{
  "n_layer": 13,
  "d_shared_expert": 128,
  "norm": "layernorm",
  "beta1": 0.9,
  "seq_len": 2048,
  "train_tokens": 293500000,
  "dataset": "wikipedia_en"
}
Below are experts of layer 2 (counted from 0) of a mixture-of-experts language model. Rows are named router (the router's row for the expert), gate (a neuron's input weights, with its number), up (a neuron's input weights, with its number) and show model dimensions 240-319. Each number is 128 + 32 x the weight over its row's rms, rounded and kept within 0 to 255.
Before each expert's rows: a language model's description of what the expert responds to. This comes from a sample of Wikipedia text that the model never trained on.

# expert 5
What it handles: Table pipes, digits inside coordinates and table figures, and kin or person nouns like brother, daughter, woman, girl.
router [121 159  79 101 120 126 127 180 217  95  88 117 143 115 106 132 185 179 197 146 108 101 146 151 148 177 163 148 107  79  78 107 163 133 197 127 134 133 155 149 162  83 105 138 149  60 151 127 125  99 154 142 112 146  57  80 196 150 167  96 101 179  98 124 153 145 104 162 186  81 144 123 170 155  99 116  92  77 178 150]
gate0 [ 94  67 115 184 160 152  85 137 122 153 158 115 226 100  88 120 118  99 100  99 125 142  84 179 146 136 120 201 114 166 110 105 112 157 107 165 156 174 111  98 135 147 158 163 100 176 141 119 112 138  85 156 124 150 163 112 131  96 133 125 192  83 112 110 159 110  98  99 202  84 119 160 126  70 154 138 148 108 120  94]
up0 [210 124  84 136 139  84  51 155 109 171  98 112  94 116 123  92 127 125 126 157 131 142 129 118 104 143 122  79 165 121 125 135  56 144 163 157  73 189 105 143 111  58 121 162 129  73 122 140 157 110  97 149 136  94 130 139 112 197 178 142 148 132 132  80 112  84 142 159 100 165 140 168 108 169  92 116 120 142  82 130]
gate1 [106 123 163 158 151  94 118 152 142 163 116 167  98 151  87  91 115 186  70 138 134 169  96  99 128  90 170 167 119 126 133 131 150 141 116  99 108 103 124 153 144 109 160 118 176  94  73 114 112 135 172  90 169 123 128 109 133 113 111  62  97 121 181 158 142 135 120 123 158  95 116 164 123  94 137 104 125  90 167 150]
up1 [143  84 154  70 125  88 113 145  90 144 114 138  78 159  93 142 119 161 112 146 109 166 110 110 124  90 119 196 142 128 128 131 159 159 152 106 110  75 143 183  78 101 113 110 138 150 108 113 102 130 203 122 158 133 103  98 142 144 134  97  84 136 204 129 196 127 141 117 174 121 145 141 136 107 133 121 133 176 143 114]
gate2 [174 164 101 110 160 113 177 146  93  66 111 170 125  91 137 136 104 115 177 118  92 147 134 206  80  91 135 155 104 203 109 106 176 112 156 136 166 153 126 156 118 139  96  89 149 151 142 126 115 145 134  99 145  66 197 154 168 110  81 108 120  89 147 113 102 138 119 138 135  94  57  86 163  83 185 119 112  88 136 101]
up2 [154 137 120 125 158  99 183 169 155 143 149 124 100 122 168 153 151  41 140 140  87 134 127 112 112  94 173 123 128 130 179 121 160 165 113 112  88 117 129 148  75  70 108  65 125 129 102 133  70 161 175  74 104 197 156 103 160 128 131 170 142 107  91 100 195 152 147  80  95  88 113 135 141 138 150 145 153 130 131 153]
gate3 [108 105 108 105 109 150 116  99  98  98 171 178  93  76  42  66 141 172  64 103 170 100 115 101 146 146 136  66 122 132  94 106 161  66  78 160 135 114 136 158 103 155 105 131 118  59 112 122 137 131 175 128 146 109 103 109  89 119 149 178  83 157  95 124 115 144 174 161 145 122 155 104 155 100 173 130  94 148 155 137]
up3 [124 184 114 145  90 172  95 167 114 165 131 137 160 141 149 106  78 148  79 105 131  75  47 101 137  71 202 100 209  98 110  24 120 129  72 162 173 157  90 151  79 107 117 114 116 107  93  51 146  96 144 144 125 134 146 149 179  96 120 104 116 127 114 140 100  99 163 132 145 127 148 141 141 111 153 116 111 142 132 109]
gate4 [130 109 160 111 115 139  99 145 131  97 135 178 129 142  58  98 141  93  62 118 167 107  76 147 133 126 198  92  73 148 176 145 118 147 149 141 194 132 129 111 189 186  95  68 166 143 136 173 112 104 137 155 169 107 169 157 153 147 127 178 139  76 132 104 181 109 157 144 151 113 175 142 124  52 158 120 142 150 118 194]
up4 [117 110  82 139 169 173  56 154 135 133 128  78 111 101 199 139 115 129 160 127  90 159 136 127 102 122 120 142 151 124  75 109  91 134 155 129  97  46 110 168 160 118 175 156  32 110 136  90 195 112 169  84 110 117 121  80 126 101 144 107 115  74 136 157 128  96 131 168 105 129 135 102 112 143 117 137 117 139 176 109]
gate5 [129 125  55 151 141 170 120 164 170 159 147 165  88 141 101 176 141 108 100 164  97 110 138  62  82 176 124 128 154 184 102 127 181 109 141 110 161 133 147  97 127 146 146  58 150 189  90 163 164 117  62 139 101  72  98 157 137 114 165 150  78 193 160 136 124 175  84 125 131 127  60  77  92  96 177 148 130  81 109 115]
up5 [133 206  94 167 152 199 121 137 141  78  96 149 119 102  94 120  95  56 157  83 157 168 116 121  57 127 169  99 134 123  60 116 165 134 146 112 154 146  89 118 165 114 138 191 138 138 175 107 168 128 155 101 184 145 165 139 107 149 134 116 128 165 149 122  40 122  48 186 108 139 132  94 134 100 113 133 160 146 167 154]
gate6 [101 165 153 142 123 100 111  94 170 110 156 174  91 130 107  83 162 140 100 106 150 140 161 111 111 111 165 134 142 108 209 143  80 145 175 141 159 141  99 144 156 103 166 114 195 154 125 144 171 113  86  88 186 122 152  79 143 113 119 113  65 171 137 162  98  78 112 165 135  93  74 123 139 106 216 101 106 105 128 121]
up6 [165 121 136 169 136 105 156 131 128 151  56 129 192 116  94 134 126 118 148 136 150 103  72 127 105 175 193 111 132 190  97 186 132  87 120 176 142 128 117 158 141 194 113 134 102  82 144 199 140 160 110 128 138  91  88 106 103 124 158 134 116 159  66 104  99 146 123  75 102 103 158 116 109 132 117 111 181 100 173 158]
gate7 [131 129 131 121 182 118 149  85  83  81 176 112 198 161 119 145 149  59 137  82 141 131 103  70 124  67 172 110  65 132 141 165 111 101 131 113 120 138 147 140 118 128 172 137 154 157 119 115 152 130 164 120 133 126 174 105 114 168 125 116 105 107 120 159 122 117  70 105 162  92  99 164 103 109 160 155 118  52 138 133]
up7 [131 201 112 141 147  90  81 114  91  80 115 123 123 120 102 118 125 154  84 121  88 156 115 130 101  93  95 196 113 151 127 147 103 162 144 129 133 145  69 104 143 169 130 158 144 110 128 124 171  97 123 172 134 115 129 117 122 152 138 141 105 120  99 117 118 125 149 170 116 128 125 156 162 162 166 135 106  91 147 104]
gate8 [135 171  98 123  92 107 156 138  94 127  71 149 182 179 140  93 171  98  60 128  89 123 141 155 119 119 131 110 114 154 157 104  85  87 200 131 116 130 119 121 156 156 121  92 130 160 179 110 124 151  71  85 164 160 120 228 160 131 123  93 111 172 112 149 155  85 124 111 134 102  91 165 141 166 191 171 113 154 171 124]
up8 [116 197 111 166 103 101 107 126 146 122  96 121 127  87  95  84 118 105  95 152 112  80 112 137 110  86 131 122 112 153 141 119  58 133 173 121  73 167 132 109 163 115  76 103 101 129 162 116 152  68 101 128  79 139 113 218 165 135  84  68  88 129 115 193 103 120 135 157 189 131  72 118 123 140 130 162 106 173 215 108]
gate9 [ 80 118 139 110 155  77 149 162 124  94 109 119 128 138  79 165 134  26  99 164 141 150 140 164 157 132 106 146 122 170 149 130 170 153 132 102 136 149 105 137 155 131 144 113 136 154 144 120 112 163 106 102 177 147 204 139  88  74 171 161 119 149  75 150 126  94 148 108 164 109  93 157 158 118 149  93 119 111 126  89]
up9 [169  77 132 128 191  96 145 160 107  71  66 180 128 162 135 138 158  91 103 143 136 205 119  81 102 127 142 128 133 154 126 180 154 135  86 176 124 161 139 110 150  72  72 117 123 174  78  73 174 149 122 131 158 169 129 146 133  87 111  77 146 128 166 145 126  86 113 125  75 120 134  87 131  95 167 164 165 128 168 125]
gate10 [150  98 146 133 147 107 123 130 156 119 154 129 115 123 114 119 178 140 149 163 120 161  96  61  96 135 141 132  83 180  85 175  87 112 110 146  81 118 101  98 222 152 132 180 143 127 143 182  72 139 106 107 205 208 153 183  86 156  60 152 124 107 112  95 159  80 138 126 137 107 119  94  71 107 110 127 145  88 131 122]
up10 [132 125 133 152 123 143 178 139 153 131  93 143 111  94 177 133 115 102 129 121 135 130  93 101 107 175 129 117 150 116 160 119 175 145  67   1 147 118 122 166  96 134 127 130 113 120 103 139 101 117 174  90  75 131 127  94 104  86 156 204  74 139 145 133 100 194 147 121 123 144 136 181 106 129 144 144  98 155 117 108]
gate11 [151 226 117  89 109 136 140 132 140 141 107 101 117 119 159 129 151 116 148 140 173 144  78 178 113 119  70 124  83  91 156 188 136 125 105 134 146 106 149 189 134 107 177 161 136 109 108 123 155 166 167 100 171  90 130  64  72 116 177  99 100 114 128 107  96 177 133 103  83  99  90  84  97 154 191 151 157 127 177 116]
up11 [153 108 129 104 170 162 173 158 127 128 147 124 146 117 113  99 156 126 155 171 139 119 145 112 150 149  90 112 170 102  91 164 172 115 150 161 159  86 142 195 134 118 145 112 103  77 143  90 180 115  93 139 122 108 126 132 144 128 129  92 174 112  72  94 183 150 139 117  82 114  86 137  68 136 130  91 165 182 173 127]
gate12 [106 155 111 126 164 113 126  96  82 147 140 144 225 112  81 152  81  99  62 116 123  96 153 126 155 104 105 139 158 133 154  93 119  77 125 179  87 182 121 132  78  96 144 134 103 124 107  93 139 149 111 140 124 108 174 144 118 136 141 130 161 132 122 160 136  92 102 105 107 117 115 125 117 131 144 113 113 142 144 117]
up12 [ 80 125 112 116 160 146 166 136  88  76 121 136  95  96 147 162 179 148 136  77 177 101 139 124 127 154 137 166 119 131  95 172 103 159 192 127  95 166 156 163  73 130 156  62 129 128 116  89  91 116 129 115 162 106 113  72 159 150  69  44 153 132 149 178 116 123 136 157 120 135 126  89 185  93 123 119  89 160 111  87]
gate13 [ 79 147  74 108 121 132  73 109  89 127 108 151 132  85  63 113 152 141 166 110 127 133 185 124 120 141 123 136 146 112 170 112 142 132 128 139 103 152 132  82 131 162 164 162 163 124 142 146 135 116  59 130 147 131 127 109  82 123 135 101 135 109  98 105 137 114 141 122 192 126 158 110 148 112 100  62  78  90  89  98]
up13 [ 55 118  80  99 125 151 124  51  90 147 202 176 160 124  66 116 138 175 117 132 137 143 116 115 173 132 181  98 131 180  97 153 163 121  66 123 109 125 142 122 146 182  96 142 106 130  80 139 158 117 149 142 129 107  69 119  41 100 120 125 155 130 138 148 128 168 108  99 151 126 173 193  70 144 183 103  86 118 115  90]
gate14 [ 94 109  95  57 118 110 168 131  95 113 178  94  95 140  79 107 166 104 122  88 161 167  88 141 169 131 123 108 124 142 130 135 171 164 171 159 127 127 176 144 124 147 173 133  91 106 112 195 168  97 175  98 131 120 175 130 100 113 203  81 141  94  90 123 116 211 143 163 154 113 130 138 144 114 200 157 126 126 103 115]
up14 [112 139 129 166 173 140 150 126 137  91 124 100 110 123 145 123  96 113 106 152 110 168 160 164  92 101 155 188  84 154 162 121 133 136 122 132 148 178  78 120 143  86 108  92 128 135 154 115 114 145 135  26 120 145 133 126 140 116  83  77 172 151 177 136 103 106  63 101 146 113 137 126 112  68 114 125 151 103 123 178]
gate15 [ 85 141 135 101 118 135  71  98 146 134 111 194 185 137 119 132 157 134  86 137 153  56 151 175 104 135 157  99 157  72 127 106 124  85 106 132 133 143 132 157 102 232 142 165 143 132  94 121 131 127 144 196  72 145 120 173 162 142  76  96 116  58 101 108 155 129 147 145 158 113  81 163 139  99 156 128 102 104 112 192]
up15 [115 144 169 139 117  99 116  94 156 121 109 124 157 156 158 191 188  81  97 152 172  96 130 102  74 106 155 165 158 122 121 148 102  92 112 119 102 166 130 130 157 213 121  82 113  84  59 102  91 136 133 192 128 115 100 162 130 153 111  53  77 106 106 123 140  86 115 128 103 107  50 168 148  97  72 139 165 143 208 157]
gate16 [ 85 153 140 128 105 149 112 167 150 125 139  90 158 115 134 108 155 108 144 118 107 165 101 123 117 146  92 129 160 102 138 156 130 119 102 115 138 113 108  93 185 143  97  78  60 209 164 191 188 151 116  73 102 138 143 133 182 145 153 107 108 106  99 148 140 173 130 107 134 130  74 146  94 218 131 134 144  72 149 165]
up16 [159  92 111  63 149 147 113 175  85 120 144 103 114 101 149 113 109 116 142 135 139 166  96 110 240 119 100 152  90 180  77 157  60 169 133 130  63 221 106 100 115  98 133 184 111 172  84 105 135 131 104 109 153 164 122  65 161 140 114 104 119 133 112 156 120 176 109  85 153 135 121 151 148 151 133 181 113 166 170 159]
gate17 [138 130 117 137 182 159 131 130  83  83 102 108 178 168 130  78 126 120  61 101  99 102 118 113 124 128 143 113 109  55 160 118 164  70 209 143 139 179 127 168  81 198 103 103 144 127  95 149 142 112  93  93  91 121 176 108 153 115  81 131  34 100 123 144 174 158 114 111 177  59 181 121 130 126 141 124 148 120 110 101]
up17 [ 87  83 112  97  96  64 106 121 130 107 135 114  79 132 115 141 155  79 197 133 157 171 122 139  97 158 150 103 144 142  70 167  72  98 103 172 110  83 107 118 168  85 158 129 139 121 103 200 162 130 187 104 169 167 130 159  67 137 144 113 229 144 178 161 121 159 115 110 147 128 125 171 169 129 140 151 179 181 136 181]
gate18 [ 84 141 173 150 167 127 133  82  57 115  86  98 180 127  79 133 135  97 156 139 195 186 116 117 128  93 121 127  81 106 133 181 105 165 106  90 129  92  94 103 112 146 116 130 196 156 154 136  73 108  73  65 127 132 184 129 113  96  97 159 162 115  83 123 145 148 113 141 161  76 125 111 109 146 150 146 117  99 152 177]
up18 [109 236 101 135  94 158  98 141 125 101 128 136 124 195 125  91 121 186 160 121 130 152 112 228 140  91 136 147  51 186 105 138 159 101 168 171 124 142 133 159 119  97 103 151  90 118  66 123 122 119 174 100 151  91  69 113 124 102 115 106  94 116 177 120 153 153 126  92 112 141 178 193 125 129 136 177 110 146 174  47]
gate19 [144 112 113 170 121 146 104 137 103 131  81 148 134 132 169 113 126  93 117 118 164 115 127 137 172 120 145  60 132 133 127 108  95 105 157  92 169 143  67 189 125 146  97 126 123  77 111 184  50  95 167 138  52 175 143 137 172  84 101  99 145 126  82 127 156 121 128 138 103 118  95 158  59 192 163 168 149 114 107  90]
up19 [169  91 119 154 147 144 111  91 128 148  98 106 104 113 102 121 115 148 131 138 175  74 117  95 115 154 118  85 167 144 152 101  64 114 120 135 174 114 111 145 146 133  88 110 169  79  97 178  96 162 142 185 103  77  87 105 146  83  75 171 106 120 150 121 116 116 104 109 200 115 141 211 133  89  98  98 174 144 179 164]
gate20 [ 97  55  75 119  99 110 206 184  68 135 202 145 123 163  66 133 122 139  86 148  96 160 169 147  94 137 126 153 157 115 135 149 145 109 131 164 109 163 136 114 145 160 105 110 163 186 185 106 127 172 118  82 155  93 157  95  96 147 152 141 134 112 133  81  81  78 130 178 129 102  68  60 158 121 143 118  99  95 166 104]
up20 [105 130 170 104 141 122 112 132 169 160 107 127 144 101 131  90 109  98 117 174  87 198 142 184 144 168 105 125 116  83 177 143 108 106 152 149  95 130  92 179 153 180 176 155 158 104 132 170 141 161 192 130  91 161 178 186 144  88 176 138 136 107 167 100 138 117  73 166  76 114 136 133 135 131 157 146 102  91 135 122]
gate21 [105 150 130 108 121 108 110 217 158 153 139 131 112 105 142 150 115  84 104  96 164  95 129 123 120  90  72 131 113 115 104 161 187 127 154 103 121 142 126 110 140 188 146 118 149 153 163 155  83 162 195  92 137  86 141 130 110 120 113 129  86  94  82  86 181 154 154 136 115  82 170 159  90 105 177 127 164  72 105 107]
up21 [146 145 121 111  96 151 125 192 157 174 108 133 155 115 168 138 119  94 151  65 133  95 153 139 149 103  98  94 103 128 139 112  86 149 143  99 104 104 196 121 143 141 148 173 149 163 159 159  86 150 166 128 107 110 155 130 132 143 123 134  87 115  36  95 191 136 157 192 139 135 130 139  58 121 147 130  86 137  84 107]
gate22 [104 119  83 156 163  84 180 153 149 127 122  72 123 132 120  47 138 131 111 118 150 131  81 115  76 209 132 103 150 127 101 119  73 108 164 198  77 118 139 179 184 149 138 113 156  48 175 185 159 185  79 130 136  94  70  94 100 116 102 205  83 119  88  63 193  99 114 147 136 113 136  64 125 161 104 162  96 111 117  94]
up22 [172 152 126 134 166 130 132 100 136 125 123 104  46 132 139 161 162 147 160 116 130 138  74 145  60 174 106  67 142 147 125 136 131 112 109 139 112 122 151 179 128 149  66 154 117 134 121  92  85 153 109  97 101 110 127 139 174 175 149 143 119 148 157 119 114 152 135 168 148 137 167 117 140 171  67 116 126 106 129 182]
gate23 [159 136 188 150 126  98 115 131 143 105 112  99 131 119 173  93 156  48 148 160 198 150 161 130 133 148 129  86  95  83 121 131 160 142 157 136 123 145 113 171 182 154 147 127 124 147 158 139 159 125 112 106 179 167  99 162 150 120 176 126  79  90 126 139 135 143 122 121  91 100 100 157  96 116 143 127 153  46 175  82]
up23 [152 118 109 170 135 127 164 180 142 145 127 102 119 137 178 113 114 165 108 158 111 118 121 166  96 142 138  55 131  84 143 113 131 171 191 202  97 131  79 137 112  84 104 108 146 100  90 110 186 111  80  78 160 110 156 144  95  94 144  42  80 193 156 112 136 146 149 102  92 152 128 141  76 144 140 156 175 146 156 137]
gate24 [101 157 102  64 136 174 107 146 141 108  98 147 117 135 164 170 164 111 142 174 149 124 140 111 160 179 158 176  84 143 120 138 176 161 152 152 126 126 157 157 118 142 148 123 131 109  79 156  99 146 141 115  41 143  76 175 222 144  46  73  94 144 107 167 139 157 105 156 131  92 153 190 164 131 107 153 185 117 121 167]
up24 [168 138 171 150 149 123  61 146 152 131 169 158 147  88 118 106 144 145 149 127 181 194  83 143 101 112 147 101  51 112  84 145  48 122 148  98 121 136 115 150 205  99 119 134 186  95 196 174 178 183 145 101 119  72 213  71 113 105 139 139 139 135  69  80  93 150 135 159 100 113 163  90 114 111 129 180  89 118 147 148]
gate25 [157  98 164 156 162 143  94 149 113 123  71 189 152 141 132 157 128 121 160 192 150 182 117 194  61 201 170 164 122 128 159  83 117 130  74 124 109 133 129 100 129 119 101 115 185 116 129 181 109 114 133  99 115 105 121 132 155  73  87 174 109 157 117 113 133 125  87 130 166 120 118 200 116 124 102 223 128 148 157 145]
up25 [112 158  92  87 181 164  76 139 113 170  80 113 175 111  78 102 134  83 118 110 187 100 117 168  99 155 103 138 182  91 174 126  86 104 136 114 157 157 173 102 139 163  84 135 188  72 160 195 136 142 141 128 137 131 129 159 131 134 156 144 155 127 147 123 181 152  94 135  97 111 135 148 125 137  49  90 157 104 121 129]
gate26 [ 93 124 178 119 196  69 137 145  74 160 184 128 153 135 114 153 158 131 151 166 119  93 191 155 116  91 150 144 112 147  99 125 148 119 183  92  52 153 134 126  99 161 149 137 145 157 140 174  62 145 111 153 109 154  80 107 118 121  50 193 153  37 116  71 111 152 104 137 137  82  90 132  90 130 155 100 125 118 154  85]
up26 [103 108 176 103 100  78 139 187  77 136 149 110 137 146 207 171 145 147 168 177 113 112 143 125  87 162 128 126 133 132  89 104 135 116 132 117 157 135 133 147 141 143 112 193 143 114 147 143 109 225 120 190  73 112  76  99 112 149  80 199 136 156 132  76 167  83 127 110 128 103 151 182 116 141 105 101 123 119 120  75]
gate27 [166 104 128 125 124 106 156  92 115 151 111 176 143 106 116 125 165 145 152 139 166 151 111 140  45 135 117 143 140 151 136  97 102 130 123 162 121 108 138 145 180 171 107 123 125 129 143 195 132 199  72 167 108 126 159 131 166 125 156 109 104  90 154 137  67 140  72 122 132 109 156 162 136  68 134 147 151 113 139 171]
up27 [110 120 157 103 145  94 120 112 130 110 107 131 172 134 113  78  67 110 118 163 102  68 157 158 121 151  78 134  93 138  90 123 159 114 204 160  84 142 146 100  71  98 170 141 165  68 130  77  93  92 153 107 161 147 136 163 136 174 105 145 193 146 148  97 104 117 118 118  92 163 118 104 147 106 169 114 106 124 126 152]
gate28 [125 154 169 155 193  48 136 119 150 170 156 143  86  70 126 167 134 122  76 182 169 127 141 149 106 124 151 128 123 141 152 215 115 123 121 123 131  78 124 147 122 103 153 128 173 138 119 173  99 108 129 112 118 135 207 140  92  59 139 144 159  96 119 115 158 168 134  75 128 124  93 152  91 148 139 140 121 118 102 112]
up28 [ 98 148 151 144  74 125 130 111 133 127 182 123 137 130  82  88 122 201 132 115  86 146  81  73 112 161 166 157 109 145 166  95 152 134 120 157 114 176 146 153 161 144 126 180 160 145 145  91 119  78  87 153 137 144  83 111  95 116  95 133  93 123  94 147 127 109 104 148 133 136 130 105 172  55  80 101 111 123 141 170]
gate29 [ 58 143 107  84 102 128 150 131 139  96 165 137 127 133  89 149 133 133 104 149 141 115 102 172 108 126  47 143 121  90  84 142 132 125 201 108 100 141 106 120 136  40 159  92 155 125 173 137 106 110 137  75 110  81 112  91  81 124 140  94 131 170 143 120 151 137 148 135  97 134 145 113 142 175 123 125 113 147 197 133]
up29 [122 168 162 145 110 134 133 138 114 106  96 203 109 141 105 164 125 120 151 131 116 204 144  80 165 108 118 167 105 131 122 145 190 173 139 104 148 145  96 117 134 117 147 164 119 103 155 147 162 141 141  86 170 141 128 115 109 115 101  82 101 137  90 109 108 146 167 102 130 126 143 174 125 150 152 145 134 126 119 102]
gate30 [145 138 126 128  99 105 158 158 178 171 175 123 126  63 172 110 149 143  94 129 148 153 146  89 126 153 103  80 155 111 100 178 149 169 116 205  61 114  53 100 160 135 112 155  64 135 100 122 135 139 128  86 118 134 124 137 164 131 163  76 120  37 155 167 110 100  96  83 121  91 119 131 187 109 192 118 101  91 128 187]
up30 [127 112  95 126 118 113 109 176  95 141 148  98 148 105 108 132 160 137 150 108 113  60  98 111 132 184 111 144 146 115 151 177 113 117 113 116 104 161 144 120 142 150 142 158 160 148  70  57 161 108 173  85 111 112 116  75 122 118 141 131 108  88 171 133  98 164 137 125 145 122 153 118 133  83 102 128 174 118 139 131]
gate31 [119 126  79  87 136 164  98 129 115 114 136  29 151 139  92 118 132 102 148 106 101 162 118  98 155 146  82 140 111  17 114 180 132 105 162 119 128 132 148 155 136 123 133 121  97 101 145 166 134  64 159  84 103  84 172 110 117 129 152 138  96 147 161  99 157 163 126 121 189 121 109  36 181 132 134 112 132  91  93 159]
up31 [163 150  98  92 111 160 139 230 148 119 117 129 125  64 136 159 151 135 150 147  66  74 213  96 121 175 124 123 136 100 148  83 205 110 125  85 167 120 109 127 119 172  93 150 123 136 118 153 156 130  82 105 146 103  90 157 120 132 198 106  96 161 124 124 137 140 126 159  97 146 104 108 146 121 124 180 127  57 110  87]
gate32 [131 107  96 144 130 100 147 148  99  76 109 119 129 167 152 221 142  85 161 159 114 127 145 125 153 114 134 118 170 124 107 113 125  98 159 170 134 106 124 148  87 176 109  89 134 143 173 111  91 105  78 113 192 109 116 131 137  88 174  91 173 151 137  98 142  95 123 112  84  98  84 151 148  21 163 173 148 160 108  86]
up32 [147 155 126 131 142 110  96  89 103 141 184 173 136 151  97  75 179 124 104 117 161 154  96 104  82 137 161  85 120 156 141 152 123  90 151 156  84 105 127 117 163 134  92  74 171 161 109 114 172 148 141 114  77 159 149 132 129 126  95 144 153  66 149 113 112 144  78 131 170  64 133  64 154 148 108 128 113 111 112 181]
gate33 [ 65 123  85  94 145 169 127  87 109  91 142 145 147 116 121 115 138 117 148 120 125 114 114  73 149 128 147  96 116 119 130 173 207 169 156 163 171 186 169  85  96 160  68  26 153 142 101 102 121 116  99  99 136 146 154 147 181 168 142 112 156 118  97  86 119 105 144  82 145 126 168 101 172 104 110 147 170  77  99 184]
up33 [159  89 177 137 113 119  95 124 183 162 131  91 113 153 130 140 118 122 100 129 147 145 171 135 159  82 126 143 116 161 106 141 122 139  68 102 141  79 117 203 136 115 149 251  75  90 110 168 162 150  78 155  76 169  81 103 109 122 122 117 109 157 117 167 103 139 144  79  86 127  63 137  99 153 121  41 122 184 149 130]
gate34 [175 191 103 160 117 108 124 151 129 135 163 132 165 156  55  47 167 109 134 106 132 143 131 118 132 130 129  95  94 132 133 193 123 135 140  71 132  91 133 117 157 186 160  55 149 123  65 185 146 129 144 115 119 107 141 141 122 153 154 108  79 147 128 114 122 150 142 106 104 101 143 142 100 131 100 100 155 121 160  73]
up34 [121 144 144 159 161  74 148 107  43 107  78 143 215 123  93 101 117 208 153 136 118 114 116 168  94 150 105 196  77 138 185 176 136 119 118 171 164 142  73 162 125 154 104 116 120 148  80  84 125 149 128 128 161 167 158 118 142 131 143 109 137 133  91 106 116 132 123 165 152 137 105 135 171 119 144 102 152  77 134 114]
gate35 [131 158 114 148  91  85 102 102  78 126 131 122 146 106  83 112 144  99  97 182 124 159  79 155  88 149 173 130 151 135 111 189  78 120 114 159  93 149 168  67 165 145 155  90 200 163 132 139 156 127 111 107 175 109 188 171  39 122 150 173 132  65 131 100  72 160 133 163 128  96 109 182  65 168 109 130  98 137 169 156]
up35 [149 152 171 133 128 133 150 107 108 184 151 120 158 156 169 121 122 102 187 111 113 143  67  88 101 110  38  94 154 178 133 100 130 116 147 135  76 136 103 163 112 104 143 139 111 128 118 103 130  99 168 145  74 122  90 114 127 128 110 106 159 122  99 124 126 132 122 100 113 122 161 166 149 157 206 133 125 169  56 100]
gate36 [117 152 126 145 125 138 140 118 191 168 152 123 195  98 178  80 125 109  83 128 117 106 140  81  96 159 144 130 130 163 188 146 181 144 155 136 186 129  62 167  87 175  97 151 153 187  78 127 117 128 157 121 113 140 113 154 124 109 162  88 147  77 121 139 150 145 123 112 118  69 102 147 141 117 207  98 167 130 115 100]
up36 [133 113 157 170  90 120 158  94 112  99 171 121  96 125 125 130 121 132 130  91 146 146 155  97 195 134 110  62 137 179 165 125  69 130  92 169 153 130 127  83 108  85 164 107 132 140 148 118  99 154 194 141 149  84 124 113 123 112 119 157  95 187 148 133 118  67  69  99  86 140 153  85 110  43 122 161  40 102  98 143]
gate37 [131 196  82 174  79  99  90 112 107 119 102  83 143 173 150 105 108 142 149  99 128 158 121 114 152 126 130  57 172 120 147 117 121 184 156 124 103 123  52 102 158 143 165 158  56  99 103 144 189 165 131 129 150  86 136 111 155 147  79 172  98 140 136  75 179 132 122 144 111 117  87 112 153 160 122 154  64 123  81 143]
up37 [149 135 137 145 173  88 154 116 176 140  94 133 176 108 103 147 148 143 111 131 159 113 211 112 100 106 117 132 141 115  71  89 119  74 127 133 126 128  83 126  45 148 101 170 117 131 170 119 120  93 163 136 118  92 128 137 124 105  95 147 103  80 129 126  96  81 102  50 178 139 146 115 102 173 131  88  95 148 137  72]
gate38 [154 141 126 119 174 134 139 126 113  84 110 151 142 101  68 123 146  88 113 114 154 112 104 122 145 114 147 138 115 169 109 132 121 171 115 121 145 141 111 130 101 123 148 154  70 143 126 148 133 116 144 112 190 166 217 140 101 120  92 123 194  93 103 135 115 153 112  86 108 113 116 169 110  83 146 145 114 146  36 183]
up38 [157 153 124 106  93 113  96  79 173 115 103 131 112 130 175 113 122 144 118 116 121 148 122 136  99 111  83 160 215  79 144 187 135 219 199 141 112 131 113  95  88 102 137  71 140  91 110 129 116  83 116 132  99 134 116 112 137 159 125 118  89 121 129  99 137 149 140 135 115 121 117 115 185 104 127 161  27 131 170  97]
gate39 [131 142  65 129 134 126 109 150 146 140 162 191 146 106 117 154 208 149 114 157 144  52 133 140  89 173 181 148 100 112 161  66 141 155 111 132 113 109 133 132 161 128 145  91 112 112 122 125 166 115  90  85 132 150 127 131 100 157 103  97 162 150 125  41  96 132  93 157 120 112 135 185 204 114 107 141 146 132 106 166]
up39 [122  88  54 129 122  82 179 120 133 137 109 120 103 115 122 117 148 129 108 140 125  93 149 204 162 155 164 148 125  88  97  90 119 131 203 129 167  86 154  71  91 129 125 132 119 110 150 150 106 154 157  83 167 104 147 124 148 165  79 147 140 109 158  89 138 145 183 117 129 131  89 138 104 117 128 133 125 138 219  88]
gate40 [125  69 115 166  90  91 170 140 125 103 139 166 123 120 130 154 141  96 121 178  84 154 160 141 146 135 133  88 110 140 166 165 104 162 111 135 160 118 156  92 109 134 183 102 131 219 125 126 150 181 106 103 140 127 174 169  97 128 141 156 181  85 143 143 142  90 144 122 104  94 162 119 118 134 140 102 147   0 135  66]
up40 [140  88  88 112 134 123 112 150 120  85 107 122 176 126 115 170  90  90 130 147  82 109 167 148 134 117 146 135 108  99 111 122  51 148  85  90 117  69 138 106  80  64 156 117 114 195 113 107 152 155  87 133 178 125 197 178 128 137 114 173 123  89 127 111 172 112 180 134 162 193 158 145 138  83 106  67 112 116 108  50]
gate41 [118 158  87 105 131  93  99 170 132  98 146 119 163 191 142  90  94  95 128  87 155 114 139 146 186 148 151 111 128 130 153 161  97  59 191 176 113  79 145  97  96 121 100 137  74 110 144 160 103 125 116  91  97  76 159  97 137 128 166 162 126 165  58 182 170 173 105  81 156 100 119  71 133 121 112 119 130 112 154 126]
up41 [ 78 123 140 167 131 194 143 139 141 179 102 142 124  77 178 126 161 136 156  79 108 152  96  83 180 152 143 105 113 122 116  79 145 140 138 100 182 196 111 165 130 130 173 184 147 146 107 113 131 127 125 128 187  87 139 152 128 142 162 115 104  80  96 122 123 108 125 136 170 145 101  94 136 109 172 146  58  82  46 147]
gate42 [ 79 161 132 125 130 111 135  91 152 135 133 184 125 133 118  90 123 156 140 120 125 146 130 113 101 148 172 133 101 103 147 204 134 166 124 114  90 175 129 126 165  90 166 100 157 166  87 106  82 153 134  92  97 162 134 191 131 115  76 102 115 213 132 140 150 119 132 140 161 103  72 168  60 200 137 177 130 192 113 115]
up42 [121 169 171 138  82 135  89 166 143 117 143 135 125 106 117 110 146  77 157 156 123  98 124  93 109  91 109 167 148 121 156 120  72 132 106  97 153 154 103 100 112  86 125  81 191 189 104 161  88  91  68 129 109  95 151 134 159 122  96 115  68 118 103  99 105 114 113 156 156 108  47  98 113 143 113 137  74 116 153  89]